config = dict(
    hidden_size=224,
    d_shared_expert=64,
    routed_scale=9.56,
    batch_tokens=131072,
    max_steps=5086,
)
Below are experts of layer 5 (counted from 0) of a mixture-of-experts language model. Rows are named gate (a neuron's input weights, with its number), up (a neuron's input weights, with its number) and show model dimensions 0-223. Each number is 500 + 40 x the weight over its row's rms, rounded and kept within 0 to 999. Numbers have three digits each.
Before each expert's rows: a language model's description of what the expert responds to. This comes from a sample of Wikipedia text that the model never trained on.

# expert 28
What it handles: Prepositions and career verbs in biographies, such as joined, graduated, entered into, stayed in Montreal, removed from power.
gate0:479483425475430508442466507509525484521488501531504501480468458503544491526504517553524527479442501489548454487545605515571477561554496522516502544471576516448587423515477504589454520512455496510557465479481548533435522476527494566539432505512494520582538493517474478473530523540495476462502503498475517482471493489440422574460517511547505480573463424544478447505498438521444453470531496550474543508465531485542501512509525548456531481459526509473522576486448555483507541606518416462523479472517413534529532476516506483484477511524483542482425453508463511460399531462577504473533430484574459573534515484456420527460530479466509482536547577472507554525542528539399483495490
up0:497495445420501509500484503427498489558501489500532499570485486506424551508474527458502514493494541522493522548468507394468525590581481495530464461498455475473543529468452589500511490428503437507533567444521522511436462534545460509570458503489461532573491566527537481423586585490534463478469423551493476491493451439480553565512572500480518420511548482427521513553479502482496517458544546515465523538451418556496499559507522500432520534491544478461478457488539588566486558540460514465547508478460478510496474487434533413531512467514513543532478517484560462476521463497468533496542493488504528542479473527429465540500533555440488497470447460550483546464523576462483461504567

# expert 38
What it handles: Connectives between paired items such as and, to, or, vs, &, featuring, von, plus raw bytes of Japanese and accented text.
gate1:495504488466468511534496422488545442552595432441578493480520551467522466533603504498500511475493490527505504547470499516507427483519511490470401567479500594516434564529515513521501522435453477494407471495467441467417494459490466487498551454453532427458506499473486497488480554441500543488502523491456507484489510485523523462523547524450511410505523543520499523538574558492492488480431440476507540552483531454434509484542539461485543519529453509438482435387578452503487549484466502521451490589460546480584506522504471560504529442478466485493496480563524519441463526556518496497525533497553584557464542529523499546476541554494437520483504543504518507499477562558433478535469
up1:564514464473544451508493544400558494520516550458450493561456397578567540472539509463520476448523573472507543531546471479487598497427539489500482467487524522523565507531501544464444379464476516548497503534481479558515491502466506552531548535486447502498501486526452554476516507445509547500449542493496423516561415519523480509433444500548558486490554516510486512486429570447427499511463511502513527525522508487507522529531516536541474509419443511527454497465479517463548621496489507491497493523511523622491425471453457477513473522493368521444524467460518497531485459486483530539508478481531526457458468534532416507468534478536460490532557480439484525495473511523500503515454

# expert 39
What it handles: Everyday verbs and verb stems such as give, hold, keep, pay, run, sell, read, often after to or and.
gate0:552450488498501504535473456577519535562550447411494501471500441424546562519558561498490517459465448493507533433442442531448497503520510471492593465458491592525505558459536549486518509481445515545499542496466524473568499531515538439465511466537514484508486525505455507511475511494531524483505490456423519538534480504504518494524517462526528483595399464477527586508484515507522529493484417517539543517476490564430467511517493516453498457466476452435448593509476525509473603448474560457507555509553539493484489483523522515513449486513470409479450448539486531450549511545508491462447513527521468538503478500565416505509507557457488457522530406564528625442505466470473505530502
up0:559585541524450459512570437427469573441509564468449545490435488466497483516462505501556492461515591585476494445517515508513529503470565535438529483509529431542545544466471526569540475471518504484546444501547497508514524519498495486577537468460551484507441506528535445491526532487521471565514503497511540511485530540609498487460503493459467485439500548475534493558473485473502488458503541457471531501493534442517391419495528478486472551403467517510472484536561491487506395594506523589489520460526534511484456517550426506487537456446435472508549508453564526432470499599509522506533481536538428523478452519449467507510482485497488544521488450481552509468487462503446525564491

# expert 6
What it handles: Articles and possessives before noun phrases, mostly the, a, his, its, their, plus ordinal suffixes and non-Latin script characters.
gate0:448488482515527520476541478463476511486570486449538474531578524496458503564553556497615598457440471550576488518538541545447516465574533478435500470548536469575501553504483425448505524518401510476482524502496468446484549471536535521543541502445429420457486535499496445475450466523418582526462503478455490388480540475503478555521448498543499478494555549483507514527486507457465484525543517498489489459525542502461423513510512573517456526516500503515462520477482477548534451484467571532491470525538491534537475451487434533470435531519459603468486435503452508507549520493505462473504504508483499598524423576487505499505459584512513536478446510472536496445495465509460506442518
up0:421525467529495552494474479421431479507521561573539502409550515566471500497540553460482541478542476569577483508513534450539509483520482452457498459523552470471391468554480506548495468533480556472524466526545506451491609480462479492484526433517459461519519497496445485563478483521481499511532512460574473510570547405591493463453485557462481539500435460481535517494438476467449482526566488564495425499481428519493532509542518515516542497484441483521561509441512566526479558513524513553453457512547489462493459480550479521495495425479523521477618519479545466493515531532447525463456488533558535519469471526554459500473475513499465400526590491433462498506516489515530527482490

# expert 50
What it handles: Ending pieces of Slavic, South Asian and Middle Eastern surnames, such as -ić, -ski, -ova, -yev, -zi, -rani.
gate1:468433421525495572512495519512487542537461492443497468563536466506584447528558487437488517506491525566425492529501483543451450424514476485535528564475470492528510425483533467505512488500566520468526474524587488531506490593469502543514503507476487518397532483573538527479519445542429482558499528516507527520461476490566501526495441458550482473454513555538565504549537542457496453533456454516520511493533496536441553488528549481512522478459553486463571528521545557465488472460472500427576511535470486500556473465445493506540604499429457485527535383528503494476532500510488524453518478521496469489465543424522545525589428523515541563546471474408519502464471421547526492499503
up1:425462394518536566536518524479535569548538510422481498525477512430476491487481458469507466479485481565490543516423525580486438438470443524394486525551505511492519492498508467476491466512516508485535544428529519453522481538493502475485436454472532485502482506437518472488587532484494502507387563514501450494414508497544491507474423535394490481460506510533557465479511449542475523482564481468471501541568442539487486508527545479566596561474506506457507500470474478565537529537420512501529488547455433445510414467499497467468493513518456482430518521484537501470551556557604555513473460547516519555482534512478429554524524526512490501561525484522472480540467497494506558482561

# expert 62
What it handles: Suffix pieces completing words (-ed, -ing, -ation, -ment) and descriptive adjectives like permanent, poor, unanimous, Retired, Professional.
gate0:427436549474534453468504406532527521496482489497509524481518459471494477536402464521478492444495473493490485565546511578495502554568547447409505494435424528487459497508494462495526503495546480505499505596468529425560534498532452504509586491471529540531423516494471486474458479545530537513458560510455528514417562496462463487462528558537485471473485602492569516499505504517466470511573460475515497491478540441475514613433532475528477568473518509493550490503434561475528511427504544501454463432529413496525487514514490515533586513514481470499454515448456466531450480575583530495445548468406462515510489455521483590460516499493524493493479513549485538534513527531559518475521
up0:538505447442487468514556530488467416488549468492482530503480420542510456538415487519453524512526510480505428560507556510517554507473521489508491466492457549531525468457506513493504531410475461520401457497478496525517550501465471547524569525453453536462476514532466474502523432424506467507522565462484532500551513505497501426530535483541507541478546546486444468517494477485505573523544473555539454509442513447511445536573527606494515411485488521479585451537537546489535425432505530515529532509485520539521509461501467523426440546503485552418473488493430437476465485620482418540544487544461530477532552520527493508511496586460502566491517593507454479508531526448502458550507

# expert 27
What it handles: The word the or a after a preposition, especially in time phrases like by the end, by the time, under the.
gate0:452529464495578486530569495437433498484494495552449535470481491529567490527478450526492552508462524468490511470385519506513539496434510543526421498461423445466512541492562404468538482497610468469517500442546484454541469460485545480455537454507448470548547523511443444488458518565539517480439492565461459486433462502441490540571491428492464447488465549541500474467556532450442497434519595493519498521430482512478560557534506586520585515527504533559465510494576580445542480511596519480503502473478521486533508456510529456544524558512496489413469465509520504515503517469468524468529468477512498561538473484533496480511535524565445492541554514485508488501455498480459524536538
up0:526458554484553533519523483535515483508508528517574408514518534580484462472523587523518447442558504557519484516442471467466466474454514567500550541536455580483499474449460543557512407540516478542495455447429559485439496541516506535544537555508532504520526519459502449455549542529542541539474512470514497451476510476574513503527556525498473416481488491506494468469462461513426498513384486452442460483514495526558486497459547486544478389464502519511551546459471435541488524528431536478451516469525501418547454494567517465470547489584523463422467491498519523561526499514464560463502542480437456492502491480545454460476414523523521472552478488481492451550559519478582512481483

# expert 37
What it handles: Periods after years in citation lists, as in Coad, Jonathan (2013)., plus writing words like wrote, titled, published, articles.
gate0:480510492482472526534519535487547556536507600502465529575516432555531475533453531518531489534488479510503501489519515439514551492419567482490481542477407497473524501476553476516453467501512505509423572553498488468471585468485424411514513548467507525487555535510487473457527448511505607458512535436491426466532458537609463507481502462550384537532434526572489449564468529523506404446539550457457465491490526565437460442517493501502487459497505465510411507495546463581509470447508488550476471450520556519525518466511547513493441542475516485507485499535508516591509537519492446521455483473517497532530525470445506512462473496499520575485459510467553496566488488403528522500508
up0:490443545503516513497479517510458510444577427456488499519439458512546505422488504441483470540476592512525458557571503495489517516525492512458551452472422557547530537504421524477525534491467525491575509404453508521506491492474494517508438488419527503478506516457528545519551454507533483605503483481499526536497501544609507457462556471483478430457513550540425486498474499460504526429464547453530530504503489394510455523518490479572515512489526508472488495428565532482526515559521587523498478505467499437479431466548487526522455562502563508501529506578464487545444488496581514498575502494456504498451468400524533431445524555515489557591471512483482494446538488496506574494513

# expert 9
What it handles: Hyphens joining compound words and en dashes in numeric ranges, such as cloud-based, gram-positive, 100–400, 1999–2001.
gate0:473479478481489512524518423524515482497542462480457552467512540483515453501485461461455459551544522528434522572473488452484487588433520526512526494477471435532512572485522422494521566522475497589466506481544467611491553494512489429492533531472561548531538499459489507535469542507526454494518428496432486426542490464483535486428477524513462502560515462529374531496472577463552476569501499524411525462438509550457515486558441521555543560459482452477533506454484482502551513496563503514427577523480506478513586516458572468447510501466507471446493493536442568509526501506544498467444523480562458470501461534542509555566502479514542462505447518491581540470453466478455513460547
up0:502544444609426507497475555418542494529513501484483583569570407588503526449450511513538516529485500500528516537508465524544503429457500543475477499518492584549503448513566486562420506567536515474529449548511493413490454502488495458503497530507489516524486499508518498500497558437467547504456516518522469503496442472498477526546481528481530525518497540470551525511545487546483470477523529504507425512485533554509555513520597524490560402562546472520503498487537521500454536476454405477523502552445514446457454515401466598547499522509512469458468461503566450439519481470478495500462503539499430469593483585489503466452481533514508445461459476510530432503488480495470481430430

# expert 56
What it handles: Occupation and team words in biographies and rosters: footballer, politician, first-team, MF, FW, GK, plus the article a before roles.
gate0:559532504535497435526490502435420406450497508473441468473448541465500517558457573480587559470498502526460519457491507528530489482500514536500452575453472490508503571548516523514501507444491563472521561555567544489466570572485506568521508534533484519487464505421474494482456435525514521553475510478459450464485540523463550536471458549481483524541511478448527458468470445476561513501564442416587484527469543457441521506505449489521457560456496543519512475485559459474440487528521445480484441521420540470549496452518527468452519516475504448482536508503471576472599517476442459509514495507551532491547497464527546491568552501564524482476443589438482539522459487550449428466525
up0:531509558452483571503503459462532491516513518519532487502509433536482387452502438479466491516528521485492565588453496521416443519484543419452533432520501518531446483486500482487465533457451475471510499524454537529528455480484530467524475474481443527556492475486454427536496540475522494518485506489466550516501561439507482491487516541545403501511423520597479521510502540482527514500476502508507519513478525541570494487500512522462498406575451483498555405509457475496475481540497484464530592523580529506460498575470435582526421463458497513500494446486520523604476567482523507449498498535455523420465514496472550471541514557515495545486528442526441541476588531434533541534599

# expert 12
What it handles: Short mid-word pieces of names, often a single vowel or vowel ending like e, a, io, ese, as in Gius-e-ppe, Lamb-e-th.
gate1:535514503526444542524524514455577529421383540539530478568451532493578506560503519563469479428528550477521569501499534457500490412455486480500492485472397500537461551530456496470494528434468507478437574513465512524514530441472435455491484568460468538566551512534548533541503564507449499445456447439486584522475508460516477484509514486506489468530552542476441479488488547520500417498547458442489547562525537503562508500523468457489548490484541480389424525515546451474570533528517519530502469564472567438503516540512538478533541463510530524492463547507521537491477505452471552525462560516483548458510514507438435476442512461503484598542480518509489467524473496519522446481449
up1:491522461576447501483572509409504485511480502548463511498506497456463477520525454487505527514510488518531555534509459447460474530484492521489482360468520522573447460467509475568482481530494536524529516538584454534547456495474477481417541502451478545502571471499528454543458480535526512454523539535543539461507485425512550471504521504494615509562491487505553505566502474517524474513495497438421491497519561463461518505495466465547430555517467488488567490460501433470433536522496516553507506562496482467516546467503530464596505414540424537484537487488536512431521514480538530428544538554475469530494451579550471479399543516525446535443571409539512541454479516472519489501560

# expert 54
What it handles: Copulas and auxiliaries after a subject, chiefly was, is, are, were, been, became, as in The oilbird is a slim.
gate0:522573502514493570534428491425426480537438566453515406494478508517514512527528535557510517549472463598467463471507595462538504545461479510466544521498495502454613515482500542518506443540454487451554521513452518549508515494518529528481496545513532554484496453548534517510504518506511526476474514502418560544470506501435486482549468523595559500507423434468522510526471453489532561444496504425475481469506453533506570477491526442457494540483446529439471567522530562496421449491547438443458465461453509551501474499506451600556444539518468530422483531490498513480491533510488509505459484402526529506563492546483544536502533505565464501483435511447468501448521444524432506481473
up0:493547526465419492484601450537455484441536566481501520535464502563465499509492520520481532457489568506523422500489528501585467527490515494421494555467394554547578544487479526562534489490432492499459480526416506504525506469502512543443565485528459530463515531430519470473569493531558518435500492578488459478496506491468539446477528514537489546483487535489586478437465547480524527545460501531413408534465528463500462510461508444474580451494496545438512468477504482431560548532456503442463480516552503477576464489531508492545513500522474461474503544499564498518486454502490455528437518505505518411528458456528535594453487493455481499477486507557463546524541491603456465526451

# expert 51
What it handles: To after verbs or adjectives of wanting or needing, and prepositions before objects, such as unable to, without, towards, him.
gate0:474485517519459491540527530438545491475537518554498542528408554459499483521605590564458520523448549561566495478453525523519511486495440511482491541437486487450555498501464547532460453513505482515552500496550457483515518476590490568458503447500448495475486451464479482408493533480494507495503444496512496435441477540481437463501556507499508523375471544551487522500474473432460484535602508581560530503542485481506494460494464524486467442504504458511585442521561505480510436495573447431517509494502488570476530507507416552544508555546475502498498433553504460541579507511563529457459425531461456532468513483511502545487494446479496486472449534516512561425492445507540464463548
up0:481488484531506526474527527572458513471458489477461436527472427542555480553515524481524532506491559535469521563471502516402551512542482544455569475426548471524493476508540489487532516455515455490467531541481489469451462486526513544577575461514493479470453499510583488479466516530413491469513463521591523479499535518470491431483520552544483555519475553526505481545518494542575483497553562529476452558463474465516483576558517539498498438445493521516580537502459514567512464458555437487537449518461513470514592479478425484463491476473467569455485468482467533462530483558440464462518417516494420462442530500616529519590487517506473466543421520530440495444514480435509511553501

# expert 58
What it handles: Inner pieces of South Asian and other names (Bashundhara, Harangi, -abad, -istan), plus such, as well, table pipes.
gate0:521493486549442529423473500546505528505476489504446500479440554431497599493450581463545512435450502469548470577552503512498440507506482544491517489467486554488498526513505504482608514525511534501560541423547552488496466529481491474439474522490427477514514599480570573480487460478458526506402484484463479512475438502525557520470545540484452534440451495463526467473575483478515462525447546550457477492502524477487554563500469458500445452507546454467460467479519488542507488525489482573496379510523529516503441527411529644519457516506507498541442515541498482562557437493543459523553499504505468513510534565534541503529505475481483469448469474444550541526502459547495556498526
up0:477436570511527427545551514573519515534504528511497500499479450496467504433522502426458505537482537498524491509465433528435533479478483472469521496414495440463561510441490500508458505522548526497600501528427566504507423490493494559529546488550473525458480497451448430530527443430524504457480517517454506475458495472487524504505476621503505482548507533500468440475505428563455583531567525500404494560545450499486538430502566464468508432503470482512506492461537540528469499475496476498527561531543481559557529505453482471518540471530527426549496479472521596570499514447514489502539448539516576541497512464442495418495486491548493530509555522451467584533532530562522466426460

# expert 55
What it handles: Two-digit numbers in sports results tables and match minutes, such as L 71–78, W 38–27, Narumiya 81'.
gate0:430457502558473583525478569466517503457528472524562494503492560475427470531566489478499509539506492492474455557409464499436518463546526496503551501489538478515419489505488462441512496475496447575496513524506489467351577520492480531478547502537517476507471523487573562543574498494487457550425519548548490448492496443571424595459461523577483442478461510505518526535491479492511444479450458464456557528533556463507477634511514484494473532473507540545515547517529505406455518483482528541490534486523495556582492466481507528457453455466551510452502480493504475426525551551516541466517525512519535420496487480579514505414485500437499537522480485476501481540462516510482509495455
up0:466433509552486522513548547513494417615541527606486480532491441423439488499479512449443447556553620492430490476491476565428491493507523513533531499485471439451494502484494450407521544538543493507405542530459514488523482429512532504535504520479537453511518537478485380516496504472547440544566538536482506533467538491519533444506467507475461507530508486495498548547472488502541492521555545565494449495489499507444531507527574525527502522542481521481524556507475483509466487477548523483465539453474455542486431450493499528487547507433551489482530503568487539462477490591447493571473543544472511485492496433490497464426479490572448422440509550541478467498415538465495525460515

# expert 5
What it handles: Word-final pieces and endings of names or titles (-ville, -shire, -vice, possessive 's) plus auxiliaries like is, has, was after a subject.
gate0:585414491584497497545500533447570572502513588514493452440487450514455529477521423506464535465496480546476510562529475539467480527489502532506437467479495554566541525458524550514487508446459439520437433476491497466538559506502476482489449532497520456576459490512470533410477556488491527493455474398513477486477458507522505468503564542556513486520502509480485502546494460545471514479496459491539533453560443507463503494518538553533505527511502564538513512470576490529474531547549429566414524449486544574461464500497529548490517502476476472450482447492487558554378521522526521462478520440503395475570530443570497489519489509554509452530457491405514460494463464501547564489477
up0:508553424550472496464444541477446527519483520522539576439505508547519473437509495576482398510564531508498521493472444539442482541559561478498541448468448486435484466515421516445498564461431495557550451457475539524490440497538461488532381521487458487520506498412512520445507537455575492538470517475453478513434542516460488495537552521518492460480580503499522531462544494452514496499440543501497507495540478460469547474532491544397525503508480538541512560590521522493567491510502495513513456539485523455507419484514482519446542480517565488619518526514477463473547441445514564463540562506470495471534555502532521420538516455504481494497415489479476538587530513527503494509521

# expert 23
What it handles: Inner word pieces after prefixes like dis-, re-, mis- (pro, inter, co), and pipes, numbers and line breaks in vote-result tables.
gate0:484557475469482459458444499480479470510509515491409573515564495412489461460395519509550548471502496490514476445540416437493534482486521577500488405465461517495447543476501532524562514518538547448480512500476594566435551478495488548431529406449507457473453528501499477635519453508514498498479559488457494449530522519575521564485466523577494493491462514479514478489525471444524466453475582483499532532525500515559491512486428498404486450516474493514487549429475489530500508547543520535513502572529514555474525522558494505488434505498536554506448539526516479489452482461515475528555540516513518515501500551510509432482523507426444517485533520492562635521478506510496547520451
up0:452480520443493521472394547472457501501518531531473506415506505472521513515432531506474562528484486450515479483524502474577516570506566454520490483412437563470479555430500549479503532558528504445557471570494525503512467536499474493532581496486467506506534428463532486517526457544546476545435496459516439515468476394581503487509567475523447457515572536570477478512486537477479480558492494519442513517500514548504415440472471498479465532466536490557508424498514551416598453486482503420507567546492477433548541456562524462518500507518532455503515497460447548500561482466539551433463455447520469564474536455514527516453506497481459554473467502509553537553500457553455516447508

# expert 61
What it handles: Count and rank words after the, a or top, such as two, three, second, top ten, largest, and th in 19th.
gate0:538518529519479495431466486466604408493477490499549461513464496452465492510445529548537489466512541552502529381530486498507518474566530526511473538540516574452505503545541517516509487518557452461576472586512521471548541480492514543444464432517491472440467421496471496526492471469491516516437493444474487488533494456541508528532433488518518543535434432486466501465459556431518498490540506549517540515418448454490432525496471545491458536431515501420431472528583490532453555499520525502509557505493546522574549446469510501486518529586574449494582466459421499455531541597521435433493468539508486554537510523492486493500517489503512428501522499494526438572468551511510510544545
up0:506501500583463496445538495531507585585546435430478474538503482492580566492496545481457516514534495514421533520486523457498488555517517592525402514529516511483431473495504479469558536525502545488438459482460504539510420521496514520521547554531573534515543475567495491402478514482392545456487502493514507525568488544498450527428464430449474494515505551440505429556512486467554493442502519457466509445572415497530524507466593542521524487425555492523486467488490461434540499522516549463453517452501470492498512525461524545473460586515500546472503503485487554560503484484522597490535459495514499486474578535514482517466497488555415461519516553479514462460442481478501488517428

# expert 52
What it handles: Object and subject pronouns (him, himself, them, her) and the final pieces of names, such as Gibney, Conti, Sen.
gate0:594403550494482432495468478483517434553516481440517516503550477460498526538507512458508513462525493492485513472519477524549566498485475437520474523602512534463451514432568535521539527522531442552437497484532507488487476384445434433501482587506458474511484456447476548529519470483484529545473523539482489447517536503447491470484584538521501505438436526471439458551471532559552470528488494452504492415526470514535498534481531471545503529427479473552422568496473520546456438468488541495443518479461515538559530469454442483482518461512441474490489557517447498469525494552529548440584485486527518528469467403483515465515425567583473489558527518546537463513523443535504516553533
up0:525445547512485509458423598537538563456485515440476528508502560489520504533520519448487466505521569509493415553510506488467448512458503430448500468436547496506579531538473457538508426495554472495499524573513523441523467563449552466504456501517509518519521445521503529524489520543488532517490508563559561505524529457548501519477576512472532465463496514467474488480459484433554465530488428557520578533463553490472520578575494506489474575475478453492434483487521450507551458529476465501540409513515434492424497494517421525516430501499498501488545456498505478533548512470454453510450543495528525530532496460508515532464483402552541428514539494485551581499537605450553497409445

# expert 15
What it handles: Content words or suffixes continuing a noun phrase, often after which or that, such as dealing, marker, scale, scans, consist.
gate0:521584447472507489502525447528508509517466525468528513467539554447524487481555502488493481434494549524482611472500414544501485509459393500414452546470550523524509452508424500526524482469477452567451538492460489531497526474535516429538494523449476519491471475456512521453505550492491571438484461585437504487486549480433525423482439571544467532481471504452478476448511527543548501464542561455510512534541444561524447567541489585503449473505538501464530494408483523581523510493522510505447498503478496509497518485548481538483548531501481453502475430470521570486451488465521503584494446513550527524564515503565492514464435462558557503575489474525436458485530522593474442472555
up0:505509499529528538475465451522508484545538538523443501490489519454426479522500548502469514489529519505468517443483512464483492495525473462530498545534536437544492444464484524494495508544528530605471535437554566456554455396495558496532510500530534493459538502554532530442492530534538526475521471590501501447530540460455465408501556414514547553515461506511544529439488504481507505485492507565440474480494445535522481482511502449508496444483608488571537476446449483449518510501457451547463482556484481529527501539479491496577516541488427418459484465498523405528589532539535411478493504551490495458393508526501492492592467574429526491533532449486439568580476560510488491501520